Experts of a small language model.
Size: 8 layers, width 448, vocabulary 4096, 32.2M parameters.
Experts: 64 bilinear neurons an expert, 4 picks a token, a softmax router.
Below are experts of layer 4 (counted from 0) of a mixture-of-experts language model. Rows are named router (the router's row for the expert), gate (a neuron's input weights, with its number), up (a neuron's input weights, with its number), down (a neuron's output weights, with its number) and show model dimensions 64-127. Each number is 500 + 25 x the weight over its row's rms, rounded and kept within 0 to 999. Numbers have three digits each.
After each expert's rows: "comes before" lists some tokens at least twice as common just after its tokens as in all text. This comes from a sample of Wikipedia text that the model never trained on. Tokens count by the router's weight.

# expert 23
router:492542488555449486528467518501517486476539553552501563490487493520504431478520482460489518488537445484528489505510524520542537520505503491503511506518482490543459492499485449480485483520534497
gate0:509487495536540504487484464466437496541548483502545493488498521546506456485434493484491521481540529523558502557546504474480484476490510493425496467543505535456478461496442484500511525496511486
up0:534487515489534488538509500513497553489501508500534527484520495471507545490489524495496480513467436516520530499513517528511483471520496451525502476510533506458468504526488503506496478476446485
down0:525503509490496505533483495482506504491532458483530502500491497473525489491479520510495474499503516518515527516530489531480494478495571504546508493481511514547522481486497514569495514503520521
gate1:460463498530502483508488457494480476559482494511460480496515498514505507469469515489480490487509506555524501482509523486526472502510485524492502492528517489488498480474531496491492497488506514
up1:440498516523503500504467542501537542495500493526488509434442497456493518485471503495532509480430516487496499495454501495512468508496485495540489489490458418542529491527513533514498489487532520
down1:481474505495515519457468495538469505485498520506509468462486513482507499501487515470476527521493515534558462491497511477489486502482472482502541481505515464456528502519526496489500520475494484
gate2:524477509513476498515449525454511505491474513528494466526473490453497544528481481524475487504519520523480508530490488482466493470524503483544502464498481460485541466504491503489537502490492499
up2:497482535508497464489493516473498491498467513488503481542495487462513499493534514510484566450492503527473493523520520503536463530447541485545468474493531484492494509550485554506544481481553502
down2:507514518513493471478484544505528530481511513474511479439467477537536521554436492523478494516470508527467523500492464527507486473518535498473486460483482501507500504508487472510443567489494501
comes before: "\n", " The", " He", " In", " It", " and"

# expert 26
router:499459517464496488454506489467511520465471490509490518512488491486531465535535507518487520513474488490506482489500499525545472474519523539497535536488513533470514519482520514507473487513501475
gate0:516491525524507557499507467446459465523482514486532496521537531506483462474473487466441537534502507505490501530567503521488481477476555490490456482509480541507483490520463512507485493507510482
up0:511492494454534481486502493529518537469538506539511541522479530446466489528506528496499480527481481513495506472491539564521472481500479482533531482460535530459504480461473506527468526513490494
down0:494494488509504541449523465479499520468508437460495519515524477551490470483496476484514476512541526490517471501526506511498488415485539499514507513497488503464481491502497458506499500465511490
gate1:523440501552535481478501523487487495542509512470516474483522488480513536511455477490461490471527511540506534477505528486481477514483538506478495501468534514501501488479521510500500464460476491
up1:466490504521521483529465517452538513516515517524503521454480495520497508479468497490487464471475549495528528475452505498466449486531515442536495526498444499532491484517503461503483483509502511
down1:469444489529495488484464494515476500466503510504529473544502488474484517495516492505480519509515476523516521491468499474543481500488503506483507495517484475493486527501509486512530513514522484
gate2:508516505508512497497487503472502484527492465495501494541484494484492528517490474483461474551491510483544468501486500474478490496507487533530498503473473471477565426472448472478506480482508478
up2:509474474523530519507503492469521494499458530507475489481479525489523510512532485512452564463498526484497515534552459540480479524469493500535447486477551500501481497537507512516485507491516478
down2:506471543515550516453516516494462482526533535491507502484474499483521456527484472533509477500476452507527468514523472480520485469569505487494501493492484519528443506515465485525468474546510504
comes before: "-", "|", "The", "==", "===", "In"

# expert 2
router:514472502509524463456554487497469527465490489477482528477514509509542457521502464526524490525481480455495509441532466473446528478526508508502523485529496491477543482483493457527502486494498474
gate0:467539509503510516496489438448446471505497489490516486511493519492510487506487477474495523501532489520525507533518528496473534469486548511485494452481487554466467486492475506463470502496512476
up0:521475451464495448545512492550556539493478505495518522523502521467495537501520568496509522538482461509502493502522554502489520480522515493502481489462521495477504535488501467499476466503501501
down0:488503512514488523486515500499481531493517491495532475472499479547511490458482477476493484505528491484499475533534484523500480432519541551543504493511508514499516475445486512500506511457487533
gate1:499490491581535496525516472463488470502506482497474476527534444525505537568499501515486519490524541550510463498515535461460471515517519486486470490501508524518457476472528530493485450490495522
up1:514513517529551491542500509473524518519482495492526532431462512475485482480536491491487529477515511467502492487492496518454440483502489483555445505452434505501462477533523474464495488530502494
down1:496474479491467505501467508525496476474498491506510466466475571501507467481516460488518536540525499480529524478461501512493507534506484538488501525463490465481508470525471492483495476515537481
gate2:496524509504486526512513496505532499486452504493505501546487513473508542465535499478488504495513498484525472505491493519494492552517508502515506519465472465476550498505476530495506517497549502
up2:550520518533534491495501520493494466512500520495521476478445502506508502520503521532473526457502523493512499493540497505504535501491486518548475477483563499492457491550534507514515477449516476
down2:513492521516513533465486493514491484470506505507518475461517461491515551555506487512445504477507502539519497511500467454536478464524527460507482450495475490511464473470474504540490502507516520
comes before: "|", "-", "===", "==", "The", "In"

# expert 19
router:503504503484525518485466472552490501515506472491498486472506503508503493521473456509516506488553488483536511463494526490476500534494476456520530516476474485524505472494521511482475511480490473
gate0:553530529515512492465505474502457517544491524500495491484493532487512468495462520472512502514522509551523515507522511494491513504527511512454488486488452555527469473504464509498512527507537482
up0:512486468523537494526524504511505530479498495507520506473492501491486563470496553458523482514455498473489496499512539509498487496518476464524504479486496488461473490515504479537473492490517565
down0:481501468480485532484509522526470508456502480496478497482479497551486507489475432473488496517486559543534514519518491502487490408524527495503504506495536528506478473507510499515496502476532483
gate1:481494489522465468473493486507471526525491499500544484503508482502553488465520518498492523470503530533515504499514513524480472529475515504515451443507545508468539460485507523466491486491511453
up1:490548501510533479517490541485530510518525518505544508450513525495482529465511501497489506463465506535498521444480516480509442484493515515498451491496461482511500449497526502496515464517551532
down1:528454489505471514508507456507519477512501465484511467465476505544522448485495477491479520519489499510567485452492509522519457469525485482515502505512487513495514533537479508510495490537528484
gate2:507471548524450560509453518487497545548485509501503443528481513451503538531548511521477501498505502514524485481484510430469522476498488525512499498497483495485516478479460494471509478496491493
up2:525485507476503512489528488515477498517496533457527491483486509489523548501508507486504569470470455484487542512565501513509487466482480515556419454486526519500466486550509506483532482500540494
down2:511491515521507505461484531525505499480489486530443479483436522472508515544488469501519515470508458491494497490542484483562437478525506477498466493489512528474469515519483473536503501524471498
comes before: " the", " a", " to", " his", " an", " well"

# expert 5
router:486519520542551493506495526508493505534505477487469495487478436484463521501459459463469464479488459475531530515498543463501485488482522526496486462518484525503486448532542490483483538525545496
gate0:540487491524508507480514448466440498522528534506537502494489526502506464501480528481490520517520537530540450553558521510492512527491501480466468472500483548511466468509435504464495496525513485
up0:468514498484509484506522482496541520502455517477533507507502542462492570475506539501487490504451474481491509476491557551500476481493453491517488544486532481454529479487498501541495477483482527
down0:526481496522501503498492495470480506511514498515522488514505527462479477518502530496459463508545502548493500497530504507457482484472505491473515506507498493490491476482502497497499520505499470
gate1:473515531495512505500512500483471493572521489514481484515537487528480520508512498492501499461510545547521498464523518472474467516498499479500472481504529532464481442495513497504488492460505493
up1:438530519511499464496487518492532500532511543524507508455451452489483505538543499475495503480475534524495506514486526474500464475513498477550489475475454483488512452538492499479476473517498494
down1:488503513517518494476505502536498486467471501534509476486481479544523524495474528490509485541511473478526494501453512489532464495531491502504525458481493521520489532506483505516460523504534506
gate2:466530530518503509497459493482513525486463499508480506485499489473516517528505476454476430535478512459518519520534495472474494523532497479515504498493471448465532467485478493475516502515517515
up2:511503513515522514479512496467478490505483541518511466498519504495501496525525524516479541462478510537485510527547479484513474513476484512589466498505530494503499499541524488513524483469526500
down2:554474508525513486523475486519476470461516514512482516505458433484515520568498486518528473514500469489469530506495480526525508467467485475502481489521513511503446478490479492502510558498477500
comes before: "\n", " The", " In", " It", " He", " This"

# expert 20
router:501475498520495473487467561524498515440485487452516510524464511494522510520524511468534524521478523503514424524498474514522503479534533461520500520460540533490481564497509487507484521483498529
gate0:511474500498541525524525457441433517491520461488546517476484499495505465506482496477479501522500496504529485497570506491473485489515507492477467478540448536488503446478464477483526533511544472
up0:530483456498487442516500509486543547506487506520543545484493545472477523481475519504474490515512471523479496468493548521500509487530506422520526466458532491507455512482498469495488464516472530
down0:483499458477501516479453462493489486493466489470521497497519500506484529494495516461494522515495493476536484527509484482506472445463527505504527488507490503514513491501515530533530502490510505
gate1:526481473512493491500502477502440516469529496516510491497517497500531478473488488473504478479497541525534526505511503501479484508513497522533467508486505500446477477505506476491479490503519492
up1:510508493520500471499495542495539522498464544500532495437470474507460543508473458493467438449485481520525511489513507500479474473502495442548470513504449450529480500530531520493488498536521509
down1:503458465497451483504509503541513515495532434511507501466502511499516505519473458498484527512487516537532527471522498502483439493509514489509526476525447472485476531489508509480521521505529499
gate2:482498522498511496552480526487503489483461490510529461524506512425503508475507477475506471527462564488552504527504519464474513486522507472527466476513454483521561465496505496481499504463517483
up2:537466504485506477463505500501518466536485522495539477485533487501484526528502505499497555440471520537467504477550525504512497499492514501544488500499545504484517509543504510509520483503538489
down2:508469485498510512476497554522484515496501524517509512474490446548530519520492496478528482539477513525525501508482438475499484475550527483504509509499470502563439516523512490522500566524483566
comes before: " the", " a", " to", " in", " that", "ed"

# expert 21
router:534503512524497465458544530511470476505468507488477472473493468524505493493551539505520486523473460492467440495473501522457487510542466476498518478494519484482546531456484467497568505498462517
gate0:538507502534517515514529471462400525555498490502519492462493486546521468478493472461485539544523475506525512489574550472467542466476489510474484493492479548505513478503452472509504522518556468
up0:535473464492539496524508478491518581517486534495531516511498519458495504505494549501509470526466481485506523475521530545496484488508453480493497524498544525470486473493494514532467472469473510
down0:501478519494532501504518506498494524436521423486478493497491516507486481473534473475541473515514548495477500541537480524482449443465517486532485504489535481458530481479492511487516489503555462
gate1:522510516522521507481474477457489486506507522471466468489511471549513485488459502496481494491488526528506511479501551501495455509526492545456479542510514536488484469476494474464478501468502525
up1:461487507507532453510451546499505530504502518532527501448494451485492544485489475484489504456495536497531486492498469493465495469532531452517491440472443502502534505506496492452470462537514521
down1:507468531513461511481485504529533488476521501522525533485492507484504457464465482488508527509495496511522504487497504449583495480507517492502535487500450497497499503520497489493474494494478532
gate2:521491494483468518537476513499523507507442483511483496523504495465510516516515466497442471510536501491542502488497500486473477514517480483475454470502444488496581432481483493497528498496513489
up2:521492503501479528473514496487480476496486520491500445490530487545473494513501527491465556472481492481491505520585458517505487497490459521523448505482533524514513523528494549532531495484554503
down2:525509453542527512453486543522498508480520504511498512538482489468506522532504493520509485471476499524458496510488424511476469452521514476491467490528497505492497496504498510571453525513513516
comes before: "-", "\n", "|", " 0", "The", "°N"

# expert 7
router:530490537460495502488490497546537536474508513464499492477489507469503479518493494488498503524527527540520488512490491532538509542520560429485503481457539513457471528498539519477471514479468531
gate0:529502523516506503486526473450471489521496521518530498515511494508500483492462495498489528494533512543549500501518537498478460497499528484469483501502487540496465512500415509494500511509511494
up0:478461476473520458510519510501507570495491496515526521510506525479499527532465534494486497518463502477475515468485527521519456516489478476549508522486542484502461478467515472520521503479479563
down0:496522498506474494478504474462486522502515465465500497501528498504502512479509457475488511513514517549509496486542465498456500428501502518510522490504507507504518502540504490547521515484464469
gate1:458469522510512487491518514483483493549493502490517525518508510504509504525444485474454478476524508524513548504533514486477466479513508496478433450511505527481517471469540507497481518479504481
up1:478535508514513456494479533522543503468518525532492486448499497512510539488489489487481518453489503491530495472494479531510431463499480503533455481493488465451473470524534484502525477520529520
down1:519526508498501518500489487528518484493483436504525495519441509524497484496448497490494475553439495506516523470489507493490489525530492502469533485526500458481519502508489503527502505524521471
gate2:489486511511502520510479495489524524470477506514473491548496507443508513497522487495490500512519479506495485529443565477453498496509524479505464521469461490519524444453484489498516508504510483
up2:554525502507502509551534504486462481518496522507530465494515466493511495528505519498484564489506474479499474487544489483492495474481511532484446507491547490495493487555552513492536491510553464
down2:508495536520526501461518522510508485493524521531495529482468496490512541565496466486476512502522493517494457523485501446518471492534512507521519489459514479483450536498462482529481520553479524
comes before: " the", " a", " his", " to", " that", " an"